{
  "n_layer": 9,
  "d_model": 96,
  "n_experts": 32,
  "experts_per_token": 1,
  "d_expert": 128,
  "d_shared_expert": 0,
  "activation": "swiglu",
  "moe_layers": [1, 2, 3, 4, 5, 6, 7, 8],
  "router_score": "sigmoid",
  "normalize_top_k": false,
  "routed_scale": 2.0,
  "balance_loss": 0.000576,
  "balance_bias": true,
  "scale_expert_input": true,
  "init_std_router": 0.0199,
  "lr_router": 0.000724,
  "n_head": 3,
  "n_kv_head": 1,
  "head_dim": 32,
  "vocab_size": 15098,
  "norm": "layernorm",
  "norm_place": "pre",
  "norm_eps": 1e-05,
  "positions": "rope",
  "rope_base": 10000.0,
  "rope_fraction": 1.0,
  "qk_norm": false,
  "attn_scale": 0.177,
  "tie_embeddings": false,
  "parallel_block": true,
  "init": "normal",
  "init_std_qkv": 0.0509,
  "init_std_o": 0.0,
  "init_std_up": 0.0509,
  "init_std_down": 0.0,
  "optimizer": "soap_variant",
  "lr": 0.00492,
  "beta1": 0.95,
  "beta2": 0.99,
  "weight_decay": 0.021,
  "lr_head": 0.00805,
  "warmup_steps": 200,
  "schedule": "wsd",
  "decay_fraction": 0.571,
  "decay_shape": "linear",
  "final_lr_fraction": 0.0,
  "batch_tokens": 32768,
  "seq_len": 512,
  "doc_mask": true,
  "train_tokens": 227800000,
  "steps": 6952,
  "dataset": "wikipedia_en"
}
Below are experts of layer 4 (counted from 0) of a mixture-of-experts language model. Rows are named gate (a neuron's input weights, with its number), up (a neuron's input weights, with its number) and show model dimensions 0-95. Each number is 200 + 20 x the weight over its row's rms, rounded and kept within 0 to 999.
Before each expert's rows: "gets" lists some tokens that make up at least twice as much of what it gets as of all text. This comes from a sample of Wikipedia text that the model never trained on. Tokens count by the router's weight.

# expert 1
gets: " and", " to", ", and", ",", " or", " of"
gate8,192,194,177,206,182,195,196,195,184,210,209,203,174,200,216,208,203,256,199,228,207,168,226,177,225,210,206,217,217,217,204,202,188,194,181,207,227,175,216,203,204,205,209,180,182,217,190,238,206,215,174,203,188,189,229,206,208,196,249,223,164,183,224,171,173,220,204,210,229,191,219,223,192,234,185,210,222,191,165,205,202,198,184,210,160,223,226,155,204,215,160,191,228,191,186,219
up8,233,210,188,192,188,191,204,201,185,229,194,216,200,157,216,186,206,210,217,167,232,221,173,214,193,199,209,184,217,194,193,191,144,187,204,202,198,217,192,193,187,211,206,175,147,202,218,233,198,219,218,200,183,199,192,209,226,208,192,211,186,191,210,169,185,160,180,186,196,192,205,204,187,199,215,207,209,186,201,196,203,187,232,202,135,267,199,184,200,212,180,219,228,192,220,174

# expert 4
gets: ":", "\n", "-", "°", ": ", ";"
gate3,197,176,213,189,208,184,171,217,240,171,223,169,238,248,184,223,172,200,198,185,197,196,206,203,196,200,220,200,217,201,181,180,193,208,196,196,181,216,200,216,211,192,238,182,206,184,205,239,181,216,219,200,184,240,219,216,169,164,217,131,196,189,211,197,200,215,198,206,195,170,210,193,228,209,181,181,208,190,217,159,211,174,182,211,195,219,193,219,205,192,196,159,211,210,198,200
up3,216,197,208,194,225,204,205,213,222,196,207,204,217,209,247,182,223,198,189,202,193,213,229,226,178,178,192,173,157,214,190,221,203,222,239,208,195,186,186,259,222,201,217,185,189,199,195,209,207,208,207,204,201,169,177,207,187,211,199,185,216,177,158,207,209,233,222,191,200,173,214,196,191,204,190,189,191,230,206,166,165,177,218,170,188,224,140,222,191,188,189,228,202,178,213,188

# expert 12
gets: "l", "c", "g", "z", "h", "n"
gate13,192,210,200,204,179,215,234,201,201,231,192,232,170,179,175,165,209,163,200,183,235,188,218,216,214,213,241,200,193,210,191,198,216,201,203,157,220,217,159,194,215,183,191,193,199,209,181,192,162,218,182,200,176,200,220,199,199,159,227,225,201,213,209,226,204,208,185,217,203,226,178,233,232,207,197,204,197,239,176,149,198,195,200,202,204,201,188,186,245,197,232,188,187,203,197,188
up13,184,187,180,203,210,202,165,192,215,210,205,179,225,219,243,215,204,220,200,186,179,216,223,188,238,175,197,210,194,192,163,223,200,223,207,211,165,223,185,192,200,208,187,215,201,167,212,188,200,176,217,217,171,187,177,165,190,190,188,216,190,215,196,184,226,186,224,165,170,240,199,189,175,172,202,217,205,194,211,148,251,185,210,179,163,194,216,205,199,183,218,194,207,203,222,219

# expert 20
gets: "ing", "ed", "s", "es", "ated", "y"
gate11,221,212,205,218,200,154,174,204,187,230,185,210,243,182,215,217,184,222,214,200,204,214,225,197,201,227,206,215,201,174,199,195,210,212,172,164,217,195,183,225,185,214,233,182,233,170,235,190,191,205,190,211,183,204,217,206,198,204,200,217,194,184,184,177,220,182,195,211,194,217,190,175,171,199,176,232,146,227,202,244,188,196,202,164,207,212,203,191,203,256,211,202,205,199,172,198
up11,195,193,217,210,184,202,226,227,192,207,242,183,185,165,200,228,173,243,175,205,179,190,197,208,170,159,189,173,195,201,174,201,195,177,162,229,177,221,207,198,198,195,213,218,150,212,217,156,215,206,196,207,251,192,205,206,197,180,203,196,176,191,161,204,219,215,157,197,214,192,218,215,201,223,209,221,208,233,227,208,172,206,211,200,191,196,210,196,202,184,200,171,197,196,180,194

# expert 29
gets: " a", " by", " in", " with", " as", " on"
gate13,227,205,173,228,198,189,203,234,170,214,214,205,191,222,194,213,170,196,199,188,184,221,223,210,173,171,212,211,157,195,212,163,207,197,212,215,193,188,172,197,238,208,206,203,164,155,219,159,211,191,193,225,226,222,192,199,161,197,182,219,202,205,189,196,178,187,219,173,195,171,193,240,189,184,211,225,187,216,201,205,220,197,191,198,171,175,203,206,203,231,171,173,224,210,215,232
up13,189,190,204,231,194,199,171,184,190,194,239,206,213,165,212,204,188,226,202,210,210,173,168,226,195,223,174,218,198,209,217,252,209,215,208,208,187,225,183,217,215,193,207,179,232,228,205,215,184,178,209,208,191,171,196,178,196,245,202,184,190,155,223,214,185,194,189,191,201,233,172,213,177,205,208,171,189,239,232,219,174,204,220,173,224,186,203,235,174,181,202,212,205,204,214,176

# expert 30
gets: "\n\n", ".", "\n", "s.", ").", " =="
gate10,197,216,181,188,214,170,202,197,169,192,190,173,189,182,184,197,188,236,181,216,237,210,217,166,240,175,220,193,176,175,169,234,189,180,195,200,217,168,183,207,221,226,200,185,224,241,228,231,208,223,198,204,231,181,199,232,219,216,218,216,182,212,180,210,181,185,188,200,210,212,199,222,181,202,163,214,187,166,212,182,187,170,191,194,170,184,199,235,204,195,204,186,226,188,209,226
up10,206,202,174,183,178,202,181,200,212,164,194,239,218,238,154,191,161,194,198,225,201,238,191,175,179,197,209,247,189,172,176,236,202,167,221,200,214,161,204,206,181,216,201,198,189,210,231,214,212,200,211,175,223,218,199,207,218,193,188,184,203,175,200,230,221,199,205,202,185,198,224,194,182,178,207,183,188,188,207,150,203,182,158,206,187,183,183,223,212,221,206,181,218,216,205,215

# expert 23
gets: "er", "or", "al", "'s", "ist", " of"
gate47,221,198,204,176,208,193,219,204,182,215,221,170,202,191,202,204,206,196,210,171,200,171,217,233,221,211,155,205,194,198,197,158,212,211,170,220,187,195,145,195,232,195,253,177,198,193,173,216,230,195,212,207,168,204,191,189,208,190,194,232,181,203,187,214,219,196,177,211,186,174,174,216,216,213,187,190,160,183,188,161,209,188,183,202,225,232,210,202,190,165,212,226,192,180,205,224
up47,206,235,224,227,183,194,207,168,225,149,196,201,191,211,211,184,206,194,207,165,210,197,196,229,218,194,162,185,202,182,228,216,220,226,222,199,180,167,221,209,213,190,204,168,226,201,205,174,207,188,181,194,192,181,207,198,198,201,212,200,193,224,199,217,201,214,222,208,153,214,210,206,241,183,156,222,185,210,191,196,206,207,190,164,167,202,196,197,248,177,237,211,208,222,179,178

# expert 11
gets: " |", " | ", "|", " |  |", ") |", ") | "
gate9,188,170,170,179,185,215,208,219,196,199,220,189,190,197,195,153,148,169,182,207,195,186,219,213,233,199,233,196,211,202,220,213,169,218,189,234,221,239,171,189,200,198,171,210,172,192,197,158,173,214,187,185,225,186,237,209,226,201,192,220,221,183,198,175,202,198,180,200,220,211,183,198,199,187,207,190,169,203,224,174,227,193,203,200,201,196,232,193,208,222,218,191,170,196,190,242
up9,196,207,185,174,221,192,184,239,180,193,199,212,225,187,204,199,206,177,209,182,208,216,190,191,196,230,196,215,188,212,167,199,188,208,177,251,174,190,218,163,225,198,199,216,190,188,147,202,231,183,194,202,212,182,262,201,189,195,220,198,183,227,211,193,233,182,191,218,182,224,217,218,209,222,219,205,223,195,215,199,226,187,213,188,197,207,177,158,182,185,201,224,184,203,222,153

# expert 3
gets: " b", " s", " t", " c", " st", " r"
gate11,204,182,168,196,231,170,225,197,223,207,203,186,184,223,205,202,177,182,211,276,194,226,204,224,174,193,177,255,182,218,222,186,193,189,208,168,219,193,207,217,168,194,217,198,169,205,176,209,215,200,190,213,226,228,187,175,202,209,207,181,208,215,192,240,197,185,177,225,194,203,204,202,222,176,187,196,179,182,205,210,206,231,201,191,188,165,206,187,166,204,200,191,229,218,205,186
up11,191,235,197,205,158,203,195,181,202,196,217,219,211,159,192,229,192,161,194,205,185,168,192,206,170,197,211,177,225,209,202,242,204,205,200,255,205,168,195,218,212,188,202,204,197,221,204,198,190,192,219,193,203,200,185,184,187,205,170,209,157,184,184,215,155,187,194,206,182,200,171,164,183,215,208,223,217,201,184,206,219,201,203,196,211,235,215,215,215,180,242,237,164,184,207,225

# expert 24
gets: " N", " S", " J", "ak", "j", " H"
gate13,170,169,184,210,208,208,198,210,236,204,179,194,214,233,201,184,218,212,202,197,212,196,222,198,193,202,227,202,206,163,192,213,154,156,224,231,152,219,190,192,212,195,180,200,202,222,184,215,231,159,217,170,179,196,196,189,200,208,179,222,225,226,183,186,221,157,210,200,204,182,193,197,179,203,206,199,212,220,197,171,208,204,201,209,179,200,223,193,187,224,185,212,183,140,224,218
up13,196,212,192,192,217,186,234,193,177,240,239,209,221,187,191,207,215,198,185,209,172,209,189,197,191,204,208,216,214,194,220,193,182,178,221,175,138,210,201,181,217,217,212,186,234,200,195,241,221,189,203,169,177,228,180,210,155,171,156,190,203,164,210,220,205,219,213,207,215,221,213,212,211,180,219,181,186,188,189,200,205,195,211,166,192,211,212,177,148,185,222,211,187,195,190,194